config.toml
n_layer = 10
d_model = 640
n_experts = 64
experts_per_token = 4
d_expert = 128
d_shared_expert = 256
activation = "swiglu"
moe_layers = [1, 3, 5, 7, 9]
router_score = "sigmoid"
normalize_top_k = false
routed_scale = 0.5
balance_loss = 0.00242
balance_bias = true
router_noise = 0.1
init_std_router = 0.00608
lr_router = 0.000295
n_head = 10
n_kv_head = 10
head_dim = 64
vocab_size = 8192
norm = "rmsnorm"
norm_place = "pre"
norm_eps = 1e-05
positions = "rope"
rope_base = 10000.0
rope_fraction = 1.0
qk_norm = false
attn_scale = 0.125
tie_embeddings = false
parallel_block = false
init = "normal"
init_std_qkv = 0.0159
init_std_o = 0.00355
init_std_up = 0.0159
init_std_down = 0.00216
init_out_by_depth = true
optimizer = "soap_variant"
lr = 0.00144
lr_mult_qkv = 0.7
lr_mult_o = 0.662
beta1 = 0.95
beta2 = 0.99
lr_head = 0.00568
grad_clip = 1.0
warmup_steps = 200
schedule = "wsd"
decay_fraction = 0.666
decay_shape = "linear"
final_lr_fraction = 0.05
batch_tokens = [65536, 131072]
seq_len = 512
doc_mask = true
z_loss = 1e-05
train_tokens = 545900000
steps = 5794
dataset = "wikipedia_en"
Below are experts of layer 3 (counted from 0) of a mixture-of-experts language model. Rows are named router (the router's row for the expert), gate (a neuron's input weights, with its number), up (a neuron's input weights, with its number) and show model dimensions 160-239. Each number is 128 + 32 x the weight over its row's rms, rounded and kept within 0 to 255.
After each expert's rows: a language model's description of what the expert responds to. This comes from a sample of Wikipedia text that the model never trained on.

# expert 22
router [ 79 143 178 134  71 130 165  96 128 161 160 138 143 137 103 175 150 121  91 127 158  92 104 142 179 118 144  85  88 205 146  98 106 133 108  73 149 138 137 138  97 137 154 122 101 113 123 138 134  76 121  68 119 153 113 121 112 118 106 167 124 152  45  48 169 100 129  75 153  99 132 172 136 129 130 156  56 209 128 152]
gate0 [139 161 108 111 100 132 115 118 107  96 158 146 156  76  82 117 174  85 121 164 128 111 140 129 144  80 142 155 148  94 110 101 132 117 136 123 113 174 138 101  87 106 126 126 152 104  98 167 103 146 109  87 180 138 154  90 142 128 104 135  95 151 124  84 171 135 119 131 177 119  71 120  86 122 147 152 123 148  78 148]
up0 [135 100 105 169  94  60 124 153 110  69 118 147 155 122 166 111 136 127 101 195 104 160 142 154 166 131 101 135 103  99 123 134 103  61 123 145 158 164 133 161  79 127  94 133 108 110 140  60 126 150 126 173 121 106 130  65 196 163 107 122 178 160 158 192 138 159 112 132  75 109 135 124 126  81 102 122 150 135 179  85]
gate1 [158 205 131 123 139  80 152 144 118 220 140 112  86  64 102  77  85 156 107  98 156 139 142 115 158 181 153  88 109 133 138 113 149 146 132 104 136  87 139 146 129  86 171  87  99 148 167 144 127 142 156 151 122 160 119 105 131 148 101 132 205 196 106 107 158 116 130 102 190  78 178 146 145 101 180 155 117  85  87  62]
up1 [172 196 157 126 126  79 157 124  93 200 122 163  74  83  51  89  84 117 126  96 181 118 113 101 158 156 146 131 103 125 133 122 150 142 135 109 110  93 122 175 135 101 144 103 145 141 164 114 115 133 133 137 159 150 119 139 184  97 101 172 200 135  88  87 201 107 123 114 192 103 195 105 165  65 132 190 120  77 132  88]
gate2 [117 115 111  72  95 165 127 136 148 139  78 125 116 178 109 122 126 107 134 102 136  65 133 120  97 169 163 181  82 248  64  71 141 109  98 114 103 161  55 152 131 121 167 124 133 152 140  88  96 127 150  91 147  99 147 136 130 127 148 106  69 114  94 111 166 148 130 113 157  97 128 115 156 164 157 147 113 146 179 150]
up2 [170 114 148 201 160 134  81 120 155 146 170 145 126  99 162 142 100 161 130 167  94 158 103  89 128 123 108  98 127  62 145 189 130  78 180 171 120 114 178 119 168 118 139 143 145 101  91 123 116 142  83 143 105 151 139 129 129 129 154 102 107 151 124 187 109 106 137 134  81 174 127 134 152 160 127 103 141  77  69  96]
gate3 [108 120 132  94 144 162  83 212 108 148  81 142 122 160 139  74 103 125 148 115 111  92 114 102 126 152 108 106 120  64 238 128 185  95  76 186 130 205 158 109 141 124 171 113  97 146 120  91 125 121 107 120 139 179  89  83 107 119  40  89 127 151  91  91 109 153 114 109 110 167 123 186 148 130 104  93 100 120 174 140]
up3 [133 123  99 140 181 101 170  66 157 127 160 157 110 121 142 145 194  86 119 139 151 141 182 128 117  70 140 180 139 119  47 162  76 134 165 104 138 118  68  90 113 104 106 111 163 101 114 181 181 124 123  78  90  60 169 138 160 131 130 150 128 124 117 155 160  93 163 184 105  95 101  68 108 141 126 141 132 114  79  75]
gate4 [103 111 193 155 127 147 196 124  75 147 151 135 108 164 148 188  76 110 146 155 131 138 170 132 191  93 183 222 131 151 137 139 161 152 139 117 167 126 122 129  69 114 133 137 133 159 147  75 129 123 123 126 152  93 150 118 107 193 102 150 151  72 106 134 108 154 132 138 145 101 168 111 148  73 102 111  97 186 126  78]
up4 [ 76 199 117 135 109 106 105 146 146 125 111 132 145 127 163  99 112 160 122 131 148  97 156 161  80 182  58  76 178 116 120 130  89  66 155 150 101 159 154 143 169 117 140 111 122  88 127 148 188 161 111 124 146 140 118 160 124 104 168  78 120 113 122  91 121 120  83 107 137  98 103 114 120 125 159 172 161 111 146 133]
gate5 [151 132 116 161 123 138 134 112 113 146 149 142 150 107 118 157 108  99 117  93 167 179 155 128 170  95 137 143 111  73 149  77  55  97 128  64 122 145 164 150 121 168 179 208  93 104 104  85  63 137 131 147 115 138 149 133 137 135 194 149 171 219 108 128 151 156  92 132 129 137  78 160 152 185 109 126  73 173 169 104]
up5 [172 137 154 117  89 151 130 150  91 124 107 186 133  74  74  96 112 103 114 135 138  86 100 149  87  87 125 163 103  70 138  56 125 131 158  52 117 107 119 144 105 214 133 212 143 170 130 113 123 140  59 102 153 121 127  99 135 157 155 159 134 102  68  87 126 142 130  73 165 126 130 131 145 167 114 106  96  75 204 105]
Description: Section headings and breaks. Line breaks and the first words or pieces of section headings after == (Etymology, Awards, History, See also, Early life, Career).

# expert 34
router [ 89 166 171  89 144 128 166 162 103 131 141 135  79 147 150  90 170 136  76 168 146 172 157 137 179 145 107 118  88 136 187 138 159 128 158 154 113 125 124 155  76 106  85 132 138 119 145 162 103 105 146 183 149 152  80 183 110 132 103 165 161 170  57 122 113 109 118 143 125  37 134 141 134 167 159 106  87 121 198 141]
gate0 [ 11 137 134 138 149 132 112 137 162 170 103 101 111 183  88  92 193 207  84 142 135 170 148  89 167  66 110 163 122 153 107 153 138  54 169 138 142  81 124 134 127 132 129 187  57 115 159 103 126 101 124 101 172 135  76 130  80 139 134 123 130 145 176 101  91 133  85 123 117 139 130 101 111 149 168  87 150 116 148 108]
up0 [ 80 120  88 185 132  91 203 108  93 126 136 163 170  89 199 125 141 153 127 148 111 132 160 112 104 149 107 121 113 155 180 136 116 150  98 140 116  93 123  92 163 186 149 139 104  83  84 149 116 129 123 142 163 143 148 140 163 143  70 122 130  75 178  91 165 148 134 179  73 132 103 123  65 177 164 137 129 117 116 156]
gate1 [133 175 116  50  95 137  73 204 139 146 101 123 135 140 116 109 165 114 147 145 147 178 112 150 111 179 100 114 121  99 121 116  89 107 163  97 149 142  92 113 109 126 153 126  88  94 126 123 156 141 181 158 165 162 132 179 101 117 178 134 117 132  43 124 143 149 122 134 105 128  99 122 159 126 126 160 122 173 129  83]
up1 [103  95 148 110 123 147 140 171 133  86 117 116 156 138 153 168 103 113  57 119 106 148  99  99 135 122 129  65  75 141 138 170 129 124 127 173 161 125 130  78 161  92 117  84 123 116 140 129 119 158 117 133  76 144 127 120 105 125 176 118 113 140 148 137 126 107 134 126 154 131 184 120 113 145 111 120 191 117 164 163]
gate2 [172 123 162 113 117 166 223 137 109 139 104 193 126 143 157 119 146  93 102  86 142  98 129 124  82 127  88  84 149 155 148 127 152 138 140 124 175 112 135 132 158 107 113  58 123 185 139  72 120 112 130 160 123  65 192 157 181 109 108 150 110 110  82  93 177 129  59  87 135 110 143 119 113 179 171  71  94 171 110  70]
up2 [169 156 162 113 126 130 213 158 107 126 118  75 139 146 190 116 113  66 126 134  82 144 100 118 120 154 166 139 132 128 135 166 193 114 179  62 108 111 167 183 129 122 100 133 146 132 143  28 153  86 141 150 175  88 177 122 125 106 120 203 104 137 122  90 129 135 148 116 153 103 127 146  75 119 108  92  99 114 142 142]
gate3 [164 117 109 116 122  96 104 149  95 133  80  96 121 133 173 128 182 141 137 161  96 164 213 118 120 121 108 112 148 122 184 141 131 120 184 164 183 168 109 131 134 144 106 173 123 146 150 155 104  97 114 100 187 141  93 129  91 100 161 128 113  87 131 133  97  57 182 129  87  76 143 147 110 138  95 159 119 117 140 148]
up3 [125 135 174 168 140 122 135 135 137  85 143 145  98 154  50 120  65 119 147 128 112  91  79 162 133 139 139 130 117 124  76 152 119 140  88 104  61  85  81 145 140 164 138  92 133  90 132 106 129 172 154 155 102 134 169 155 184 146 105 112 161 192 101 135 144 174 170 112 191 157 112  60 147 138 111 120 119 104  81  91]
gate4 [110 192 156  84 153 173 131 181  67  82 171 149 135 160 136  99  92 155 115 101 139 101 128  90 112 173 171 107 126 111 133 123 120 104 112 107 132 141 150 121 131 141 142 111 144 164 179 109 139  94 101 134 134  92 130 131 189 128 105 119 139 143 119 114 124 106 114 107 168  89 151 138 153 169 107 123 117 130 139 151]
up4 [139 129 181 126 150 151 115 135  47 120 149 138 117 176 199 140  93 137  98  77 141 163 137 182 154  92 171 140  69 128 124 169 160  94 121 104  73 153 144 179 129 207 125  95 127 142 153 126 143  83  98 109 117 126 151 171 128 174 134 147 114 170 170 135 121 143 185 102 143  69 158 186 133 128  87 129 166  64  81 139]
gate5 [ 70 134 118 125 158 106  88 140  97  41  58 145 119  88 146 151 128  53 111 119 128  96 135  62  97 107 125 178 165 150 165 115 149 127 179 120 110  93 171  92 110 129 123  89 138 107 148 134 145 121 107 111 101 119 115 115  80 117 130 204 148 143 129 143 121 186  55 155 109 157 116 132 156 102 156 125  99 137  82 110]
up5 [123 146 147 161 150 139  99 163 133 161 156 104 118 139 135 107 146 205 158 189  87 133 102 246 187 141 117 139 165  97  95 172 131 134 100 123 111 242 128 167 158  78 110 139 145  92 132  68 140 123 158 143 111 119 182 118 133 162  79 121  84 144  96 117 142 105 124 122 195 128 138  90 168 191 123  87 177 205 171 108]
Description: Mid-word i-syllables. Word-internal pieces ending in i, especially ti, si, ci, ni, ini, inside names and words (Grapentine, martial, Ultimate, Vincenzio).

# expert 0
router [ 61  73 147 122  80 117 127 106 124 135  98 117 157 153 105 178 139 131 109 158 171  89 153 130 152 195 127 143 117 149 189 141 106 127  94  86 152 118  85 107  86 167 160  90 139  81  85 139 104  74 107  86 110 157  90 123 108 110  86  79 160 100 109 103 155 143 140 111 149 139 124 121 114 148 118 152 124 211  78 137]
gate0 [146 106 127 133  88  95 140 151 125 105 144 121 115  98  92 171 194 173 167 132 125 175 172 114 144  71 163 117 155 134 164 112 158 117 135 128  74 193 140 134 111 108 147  73 124  32 121  98 105 115 153 126 136  99 131 123 101 185 122 117 117 142  79 156 138 142 175 151 174 135 122  93 120 164  97 140 143 143 147  88]
up0 [126 159  95 114 152 184 104 145  74 152 130 122 114 177 162 147  85 110  97 177 124  70  81 146 110 163  86 124 123 171  67 127 150 133 140 100 154 113  98  98 153 156 149 116 167 152 115 158 182 132 164 122 145 157 109  87 112  55  74 127 155 162 144 178 170 137  16 108  98 113 122 161 135 130 172 107 130 128 138 146]
gate1 [105 129 179 156 146 148 139  89 114 145 122 126 164 115 149 138 111  99 146 126 145  43 120  46  98 132 103 134 124 130 128 121 175 118 104  95 184 178 159 105 153 113  56  54 113 129 101 140 122 156 178 156 115  98 110 127 129  96 108  98  40 128  92 108 156 109 102 123 211 149 130 121 206 110 146 106  65 164 130 159]
up1 [ 74 117 168 146 173 145 116 150 121 171 120 172 141 126 154 158 114  99 179 124 126  70 133  63 104 164 113 145 185  83 117 144 174 144 181  55 199 146 180 116 144 169  92 103 162 180 162 143 168 150 189 149  96  97 160 122  96 108 110 147  55 130 118  72 193 151 120 112 155 181 138  94 207  98 176 139 105 141 143 140]
gate2 [119 151 124 106 143 105  99 136 148 106 142 102 132 168 110 188  87  45 135 174  62 148 137 157 131 111 190  78  64 140 156 107 150 133 112  88 131  99 148 132 151 215 173 180  86 110 141 111 136 108 128 161 139 102 140 127 156  93 116 132 127 114 130 138 118 177 111 120  85 140  93  60 121 124 166 160 102  83 131 145]
up2 [147 105  84 130  95 125 183  93 110 150 102 157 124  80 143  91 166 117 115  90 194  99 101  76 150 132  99 158 202  74 153 134  94  92 127 144 178 140 114 124 132  92  97  85 148 119 146 161 124 152 113 128 151 161  97 151 129 197 149  94 109 146 128 126  90  87 188 139 139  89 158 150 127 123 107 113 181 183 136 158]
gate3 [139 143  80 124  80 120 114 101 123  95  97 169  60 149 142 188  94 112 141 138 155 146 125 118 165 151 130 165 123 158 129  58 118 125  40 103 137 139  99  94  86 136  70 136 102 176 104  95 186 132  52 143 135  70 139 101 105 120 171 112 178 162  65 111 162 119 181 106 138  99 130 148 164  93 113 188  85 139 121  71]
up3 [117 157 167 147 168 137 158 156 131 169 115  40 163  77 113  71 132 112 125 152  75 112 101 132  96 129 137 149 135 159 108 177  73 177 161 146 122 116 114 166 143 139 167  75 209  76 141 194 115 114 164 117 180 161  79 139 160 154 109 176  97 172 153 122 144 113  90 188 137 115 173 104 132 119 110  95 106 130 111 180]
gate4 [128 114 138 107  65  92 143 141 114 130 121  93 123  96 124 157  87 131  96 145 145 140  92 128 164 123 103 146 124 144 143  82  91  88 113  66 148 103 126 145 104 100 198 114  93 177  77 140  94  86  83  99 105  59 112 110 108 141 150 160 135 126  71 150 129 145  90  87 138  87 105 146  96 144 133 130 103 130  89 158]
up4 [155 167 140 152 161  96 142 121 104  88  76 138 138  92  83 145 160 116 142 145 113  82 108 240 132 123 108 156 141 112 185 120 161  72 146 102  67 144 109 156 107 142 153 128 115 104 156 177  97 141 173 164  66 150 121 144  89 145 113 183 127  97 117 121  79 144 161 106  98 146 120 140 104  79 106  77  79 170 115 144]
gate5 [ 98 105 170 105 136 152 129  79 157 107  87 162 150 179 161 136  90 134 113 160 159 102 135 129 221 159 128 153  48  97 139 121 134 155  73 109 116 118 137 102 108 115  86  95 180 133 117 182 135 115 153 117  62 170 111 152 137 164 186 102 108 118 177 135 129 164 107 153 122 152  75 107  87 165 121 112 167 112 140  94]
up5 [ 80 122 137 165 155 125  69  59 153  82 103 150 116 146 124 150 131  60 138 157 151  75 154  88 161 113 166 100 150  81 138 111 137 115 110 121 107 105 126 158 124 136 126 121 183 118 105 147 122  96  98 141 126 124  97 131 100 161 131  85 166 102 143  91 140 159  87 170  75 179  91 130  82 142 144  87 128 142 134 123]
Description: Section and paragraph breaks. Paragraph line breaks, heading equals signs, and the sentence openers after them, such as However, During, In, Later.

# expert 37
router [144 156 158  89 127  76 124 137 104 148 112 133 115 160 149 159 183 163 105 162 151  98 176 165 140 131 153 161  68 136 164 128 120  96 114  72  87 142  48 123  95 173 119 160 163  71 130 155  34 109 175 101  74 138  92 177  69 171 146  96 157 101 114  93 213 159 112 143 149 124 147  98 143 139 162 105 135 229 173 104]
gate0 [170 161 102 125 137 104 181  68 131  95  78 124 146 178 235 124 135  84 132 117 137 165 202 115 148  47 146 174 200 158 128 136  87 118 117 105 172 104 103 111 185  76 131 143 173 105  86 123 118  77 136 122 153 161 109 151 142 169 109 125 167 149 181  88 120 104  91 197  99 125 161 109  79  75 164 127  91 151  88 110]
up0 [114 127 149 128  98 136 154 142 139 193 157 108  91 151 107  70  19 128 100 141 107 168 111  98  81 126 140 166  92 118  91 129 109 107 189 158 123 119 151 122 167 137 189 139  92 151 131 125 185 133  92 149 150 158  76 167 131  59 138 116 163 103 132 100 151 125 170 107 157 153  73 123 124 178  69 111 162 136 102 129]
gate1 [115 120 101  81  95 109 182  73 123 132 229 171 155 125 133 143 130 129  51 178 158 133 109 192 163 102 128 163 122 141 172  96 108  81  82  69  82  91 136 149 115 151 136 173 179 111 149 161  73  94 174 170  83 138 121 175  96 144 111  98 116 158  95  88 140 126 102  95 119 118 162 151 110  92 135 125 114 135 167 111]
up1 [134  94  97  92  66  89 145  71 121 162 171 167 155 137 128 141 151 140  82 173 120 137 163 180 146 127 177 164 110 135 136 119  71  45 117  91  91 132 112 131 150 159 152 178 147  72 102 138  58  86 145 157  91 162 132 219  93 124 104  83 128 132  98 118 167 135 112  86 111 134 181  98  98 123 110  72 100 114 157  90]
gate2 [149 214 124 162  86 117  97 143 137  98 141 125 189 113 142  90 121  43 172  80 122 183 161 162 146  98  98 108 152 121 180 158 163 137 114  90  73  91 183 124 114 141 111  89 116  95 132 130 109  75 172  98 133  86 176 124 111 154 142 162 128 157 119 109 153  60 123 164  96 197  75 120 125 145 106 114 123 116 109 107]
up2 [129 110 150  62 152 105 145 100 159 124  86  95 143 133 118 144 160  92 129 139  95 100  93 156  96 149 121 165 115 109 131 161 138 145 119  98 170 141 141 150 130 145 151 114  99  56 185  99 117 160  94 172 165  71  99  99 157 164 150 148 173  96  75 152 169 189  63  93 219 114 134 109 103 131 155  98 126 164 135 117]
gate3 [136 163 109 150 141  54 135 165 165 117 131 156 145 186  85 174 140 112  81 112 196 104 173 148  79 119 150 171 140 167 140 149 119 116 170  93 108 123 136 143 171 127  95 143 110  97 199 173 107 106 131 103 152 139 114 110 118 113 100 114 130  91 131  95 145 162 110 178 126 110 123 115 145 122 145 115 115 117 191 108]
up3 [ 76 105 125 162  89 152 137 107 149 111  98  92  87 127 130 109 114 178 137  73  51 156  74  84 153  68 130  97 205 108  90 120 165 138 116 197 113 121 157 142 100 140 151  87 164 162  89 137 151 162  98 134 109 117  86 120 132 126 120 140  86 114  84 137 109 124  85 150 108 107 151 103  93 166 129 135 169 141 101 131]
gate4 [148 158 148 115  83 119 143 131  46  81 139 111 139 157 121  98 144 180 142 111 144 110 190  84 155 140  70 106  69 180 115 102 156 131 146 194 150 108  75 166 132 134 103  97 133 130 133 160 143 118 128 106  92 131 166 127 111  77 130  71 136 122  96 151 169 193 137 185  49 140 106 166  99 115 158  99 119 168  83 103]
up4 [110  58  70 113 135 132  93 148 169 136 105 155 123  67 163 154  94  89 126 132 117  91  90 132  83 132 144 131 121 111 105 130  91 155 124  69 129 126 183 104 142 109 162 184  60  96  95 106 119 172 146 164 145 118 116 117 137 139 119 176 170 180 184  98  96  92 109  65 202 122 151  70 171 142 104 103 161 112 118 150]
gate5 [130 169 198 154 188 131 121 123 143 111 106 144 130 107 146 130  52 222 124 156  71 100 104 133 143 108 163 111 126 149 138  95 160 102 114 117 119 118 147 104 142 114 168  93  95 109 144 182  91 111  73 161 130  80 113 167 154 150 130 125 127 149  85 107  92 114 170 169 149 124 120  72 173 106 127 144  93  92 113  83]
up5 [131 172 106 105 134 133 139 142 163  95 113 131 151 111 122 136 116 121 129 130 106 106 147 136 183 104 155 154 156  78 113 133 166 186 121 127 152 148 114 128 122 151 104 139 137 161 157  77 121 125 131 114 126 154 141 114 115 117 152 127  92 128 152 167  96  91  90  92 109 110 207 163 113 178 164 163  97 127 148 238]
Description: Name endings. Final pieces of place and personal names, such as Grenada, Micronesia, Carolina, Wade, -ville, often ending in vowels like a, ia, da.

# expert 46
router [149 110 138  71  80  88  90 150  99 123 112 101 128  97 174 137 136 188 170 151 101 188  88 122 127  96  97 140 135  94 168 173 129 160  97 108  73  76  85 119  86  93 113 137 172 137 110  39 139 141 159 174  77 113  97 130  96 159  94 140 145  92 126 111  87 152 150 136 122 107 147 151 133 128 189 130  70 118 119 156]
gate0 [102 123 168 214 154 150  98 121 130 176 148 182  95 126 148 149 142 106 126 116 104  62 124  61 115 138 161 119  85 149 168  82 102 171 112 101 107 129 110 149 203 106 118 174  77 128 139 130 149 107 108 122 179 112  91 125  63 120 114 128 154 111 134 159 160 123 198 118 165 140 114 203 157 119 148 136  76  86 102 121]
up0 [136 215  43  59 118 140 198 144 143 102 137 171 101 128 169 109 111 110 160 123 150 174  90 190 145  75 131 100 134  76 122  97  97 153 151 152 136 145 167  80  63  70 141 176 180 131  99 179 113 119 139 129  79 133 187 161 162 159 123 135 139 147 114 160 104  86 118 138 180 137 171 142 143 137 186 123 162 144 179 119]
gate1 [155 158 141 131 169 116 124 132 149  90 141 109 157 117 109 156 106 153 184 132 136 158 138  80 135 125 155 124 106 150 125 114 198  83 106 136  99 123 132 145 128 142 181  76 171 149 111 121 128 154 142 157 102 124  90 123 110 188 129 115 145 154 109 116 171 133 157 147  59 140  78  51  59 162 144  88 136  99 102 137]
up1 [174 161 155 132 128 145 142 150 130 112 140  99 155 141  81 149 110 102 136 109 163 156 182  85 155  70 122 111 104 138 161 123 191  88 113 120 122  85 163 125 133 123 172 128 136 143 109  91 112 112 101 145 130 166 148 193 139 132 131 125 133 132 148  99 154  99 142 177 134 128 106 102  83 150 123 113  78  70 152 132]
gate2 [155 118 144  93 172 151  94 113 162  99 124 166 148 160 122 172 132 209 133  78  93 165 212  65 153  88 124  79 103 173 106 115 114 158 103 138 116 133  95 102 138  78 147 181 134  90 114 170 201 100 163  82 145 128  99 113  93 113 126 172  85 155 168 139 102 130 141 143 166 112 156  94 168 170 105 100 155 107  80 118]
up2 [136 126 125 123 155 135 131  95 106 162  91 126 157 118 104 174 127  88 108 161  97 144  99 159 172 130 111  93  81 174 165  65 129  99 137 168 118 126 155 142 151 126 111 115 142 174 141  73  88 121  95 126 116 122 158  92 113  94 158 197  80 126 154 143 127 151  96 115 134 133 152  64 154 132 143 120  92  87 125 108]
gate3 [166 199  78 120  76 179 100 189 156 149 104 123 143 198  79 142 159 130 140 147 132 119  92  97 129 103 126 175 180 132 124  93 190 182 168 139  92 119  75  97 172 105 114 114 163 154 163 112 155 106 139 124 133 150  86 111  85 122 108  84 137 144 162 133 114 147 120 132 184 114  58  95 133 103 110 162  73 122  97 112]
up3 [101  83 127 151 124  84 138 105  86 135 138  55 125 124 119 150  99 130 102  56 131 139 109 142 131 115  72 130 134 138 115 127 111  54  77  73 137 107 156 109 124 119 159 103 117 127 120 110 177 131  96 146  67 126 171 100 169 151 146 127 139 191  93 108 148  87 113 126 150 117 181 127 137 143 140  98 149 193 140 129]
gate4 [115 109 123 136 139 164  68 152 146 117 165  84 150 140 115  60 162 132 135 124  99 153 139 105 164  90 106 136 107 124 111 177 129 175 114  92  87 108 177 137 154  72 161 156 166 110 155  75 104  97 140 115 120 138 115 124 104 107 155  59 111 105 122 179 102 148 164  99 114 108 101 178 107 113 132 158  80 104 176  73]
up4 [121 142 142 128 143 148  76 137 158 112 152 113 136 152 111  98 158 139 102  92 118 168 143 112 165  72  45 171 147 113 155 141  81 158 126  91 126 106 149 149 143  26 160 139 165 130  92 107  68 133 199 141 162 140 116  99  92 134 168  89 119 138 132 150 132 121 158  88 108 131 127 140 133 145 149 174  98 110 179  85]
gate5 [152 135  93 106 168 101 185 143 125  99 118 174 167  95 119 139 150 111 135 175 122  95  86 119 152 134 180 192  82 113 201 141 129 104  28 154 160 192 166 118 115 134 136  91 134 143 129 105 168  76 150 141 165  67 149 108 131 167  86  49 140 119 131 178 152 155  84 131 154  97 115 221  76 165 141 163 161 141  70 128]
up5 [138 114 136 153 102 155 129 113  46 195  96  47 154 134  99 143 138 159 150 159 131 116 104 119 172 131  78  90 141  87  92 115 118 121  78 126 114  91 129  95 164  96 132 151 129 112 126 146  76 128 103  88 148 155 119 152 137 134 187 139  66 138  68  96 127 105 131 121  83 110 166  81 138 129  56 124 116 110 154 150]
Description: Copulas and as. Linking words: as after described or credited, forms of be (was, is, been, became), and the -ly suffix in adverbs like closely, similarly.

# expert 24
router [143 134 116 143 118 135  71 143  96 177 109 156 104 184 159 177 139 133 119 108 173  99  85 150 188  83 106  77  97 223 157 138 104 172 128  68 123  75 117 129 126  99 140 118 118 123 151 104  99  72 135 143 109 184 102 110 116 120  90  98 180  98 119 113 132 172 127 135 159 140 129  88  96 153 167 109 107 137 128 118]
gate1 [134 122 128 152 132 117 105 136 103  96 183 174 163 135 132 138  86 104 190 123 114 151 167  93 135  85 195 144 105 110 126 117 112 140 109 111 132 121 140 139 110 109 152 142 151  58 111 135 174  99  93 110 210 117 109 107 168 132 130  73 112 165 113 104  97 143 148 168 144 127 151 174 179 192 139 142 124 179 166 132]
up1 [111 158 130 160 109 101  86  91  94 102 156 189 167 140  84 143 116 166 163 104 143 133 173  96 114  78 187 158  93 145 120 122 117 104 152 118 143 117 137 137 106 123 159 119 175 113 113  97 182 118  43 127 201 105 122  95 181 104 125  60 132 153 128 114 139 187 132 152 166 145 128 160 164 190 136 154 162 134 112 208]
gate2 [135 168  91 182 134  96 141 189  90 113 179 210 151 187 154  83 131 120 125 100 112 119 121 126 167  69 118  69 152 117 132 148  96 156 131 120  88 112 119 124 122 106 112 114  87 128 138 102 149 181 109 155  58 146 132 186  95 111  73 138  94 160 124 159 102  77 156  85 147 104 143 153 119 149 105 160 126  92 111  81]
up2 [167  95 136 129 121 185 142 184 120  64 145 116  93 167 108  88  83 192 133  80 156  68  49  93 128  97  81 136 165  95 146 102 139 100 158  68  80 118  77 106 116 172 108 161 103 170  94 119 127 150 137  96  89 134 111 152 117  64 101  98 167 118 106 193 133 130 149  95 118 120 115 161 141 140  91 147 155 103 106 186]
gate3 [ 70 121 155  94  94 164 195 139 103  91  87 167 223 133  76 129 140  98 148 134 144  99 124 142 108 105 168 151  95 131 202  95 160 134 203  78 155 123 185 165 165 124 106 130 117 201 115 161 139 125  83 189 140 106 117 160 151 128 120 145 118  83 126  93 153 116 133 122 115 137 174  81 156 134 134 127 104 152  80 119]
up3 [ 90 141 137  88 185 166  87 115 171 171 128 120 122  68  95 122 130 154  78 157  71 120  93 135 168 150 112 130 166 157 124 153 126 155 169  68 110 214 172  79 127 112 118 141 163 153  83 173 120 147 174 120 181  81 130 127 105  60 156 140  80 159 126 129  99  68 117 151 144 147 172 178 165 180 134 113  83 123 157 141]
gate4 [131 180 206  98 142 149 173  80  94 104 116 112  61 142 210 136 127  97 119  72 132 119 132 113 145 101 235  68 100 139 132 152 124 109 158 140 118 144 103 124  94 116 142 120  64 137 126 107 111 189 132 112 103 121 111 143  84 117  97  93 165 117 118 127 118 128 155 201 145 149 129 101 146 136 109 145 108 182 145 119]
up4 [ 85  95 102  88 154  69  87  88 116 151 142 144 138 118 116 108 121  99  75 163 145 151 104 152 134 125  31 108 111 180 142 128  59 131  90 121 124 141 143 139 118 182  67 112  97 124 126 136 129 110  89 172 129  89 153 143  95 163 122 127 129 143 126 108 113 153  94 128 193 116  59 154  63 180 133 140 113 127 135 149]
gate5 [102 102 118  99  75 107 118 109 100 126 145 119  78 130 123 132 152 187 168 141  76 110 118 226  98 144 129 184 122 183 154 166 158 167 118 141 165 149 163 152 114 127 127 209 105 131 157 144 106 147 120 150 151 124 137 145  77  61 107 134 194 148  90 140  71  96  99 169 126 130 162 157 117 144 159 148 122  87 129 113]
up5 [ 98  82  75  62  67 157 118 122  88 155 148 115 114 153 109 155 151 162 140 224 122 177 126 138 135 137 112 152 100 163 155 107 144 105  92 185 166 185 167 156 172  85 134 147 136 154 133 146 128 121  69 127  85  86 162  91 116 121 152 106 166 111  87  95 134 134 129 229 115 133 137 171  94  83  96 126 120 110  57 123]
gate6 [117 101 152 113 102 119  56 122 121 133 140 125 107 147 144 106 116 109 187 190 132 128 124 114 179 175 142  86 107 150  72 156 103 144 106 103  99  56 120 161  90 153 152  91 125 128 100 119 114 125 145 129  81 158 126 145 102 146 150 114 135  95 107 130 242 168 158 111 142 129 121  83 122 158 131 137 138 107 131  86]
up6 [169 114 119 132 120  80 161 121 127 136 145 173 116 178  93 152 135 126 140  79 104 118 118 134  89 200 153 156  69 105 109  54 182 100  70  65 144 113 106  58 127 178 151 118 105  80 123 140 143 159 105 108 146 112 148  89 153  68 111 171 133 142 125 111  90 160 109 161 104 166 127 137 135 107 145 108 129 107 133 108]
Description: Sentence-ending punctuation. Periods ending sentences or abbreviations, plus ! and ?, and some clause links such as but, because, where.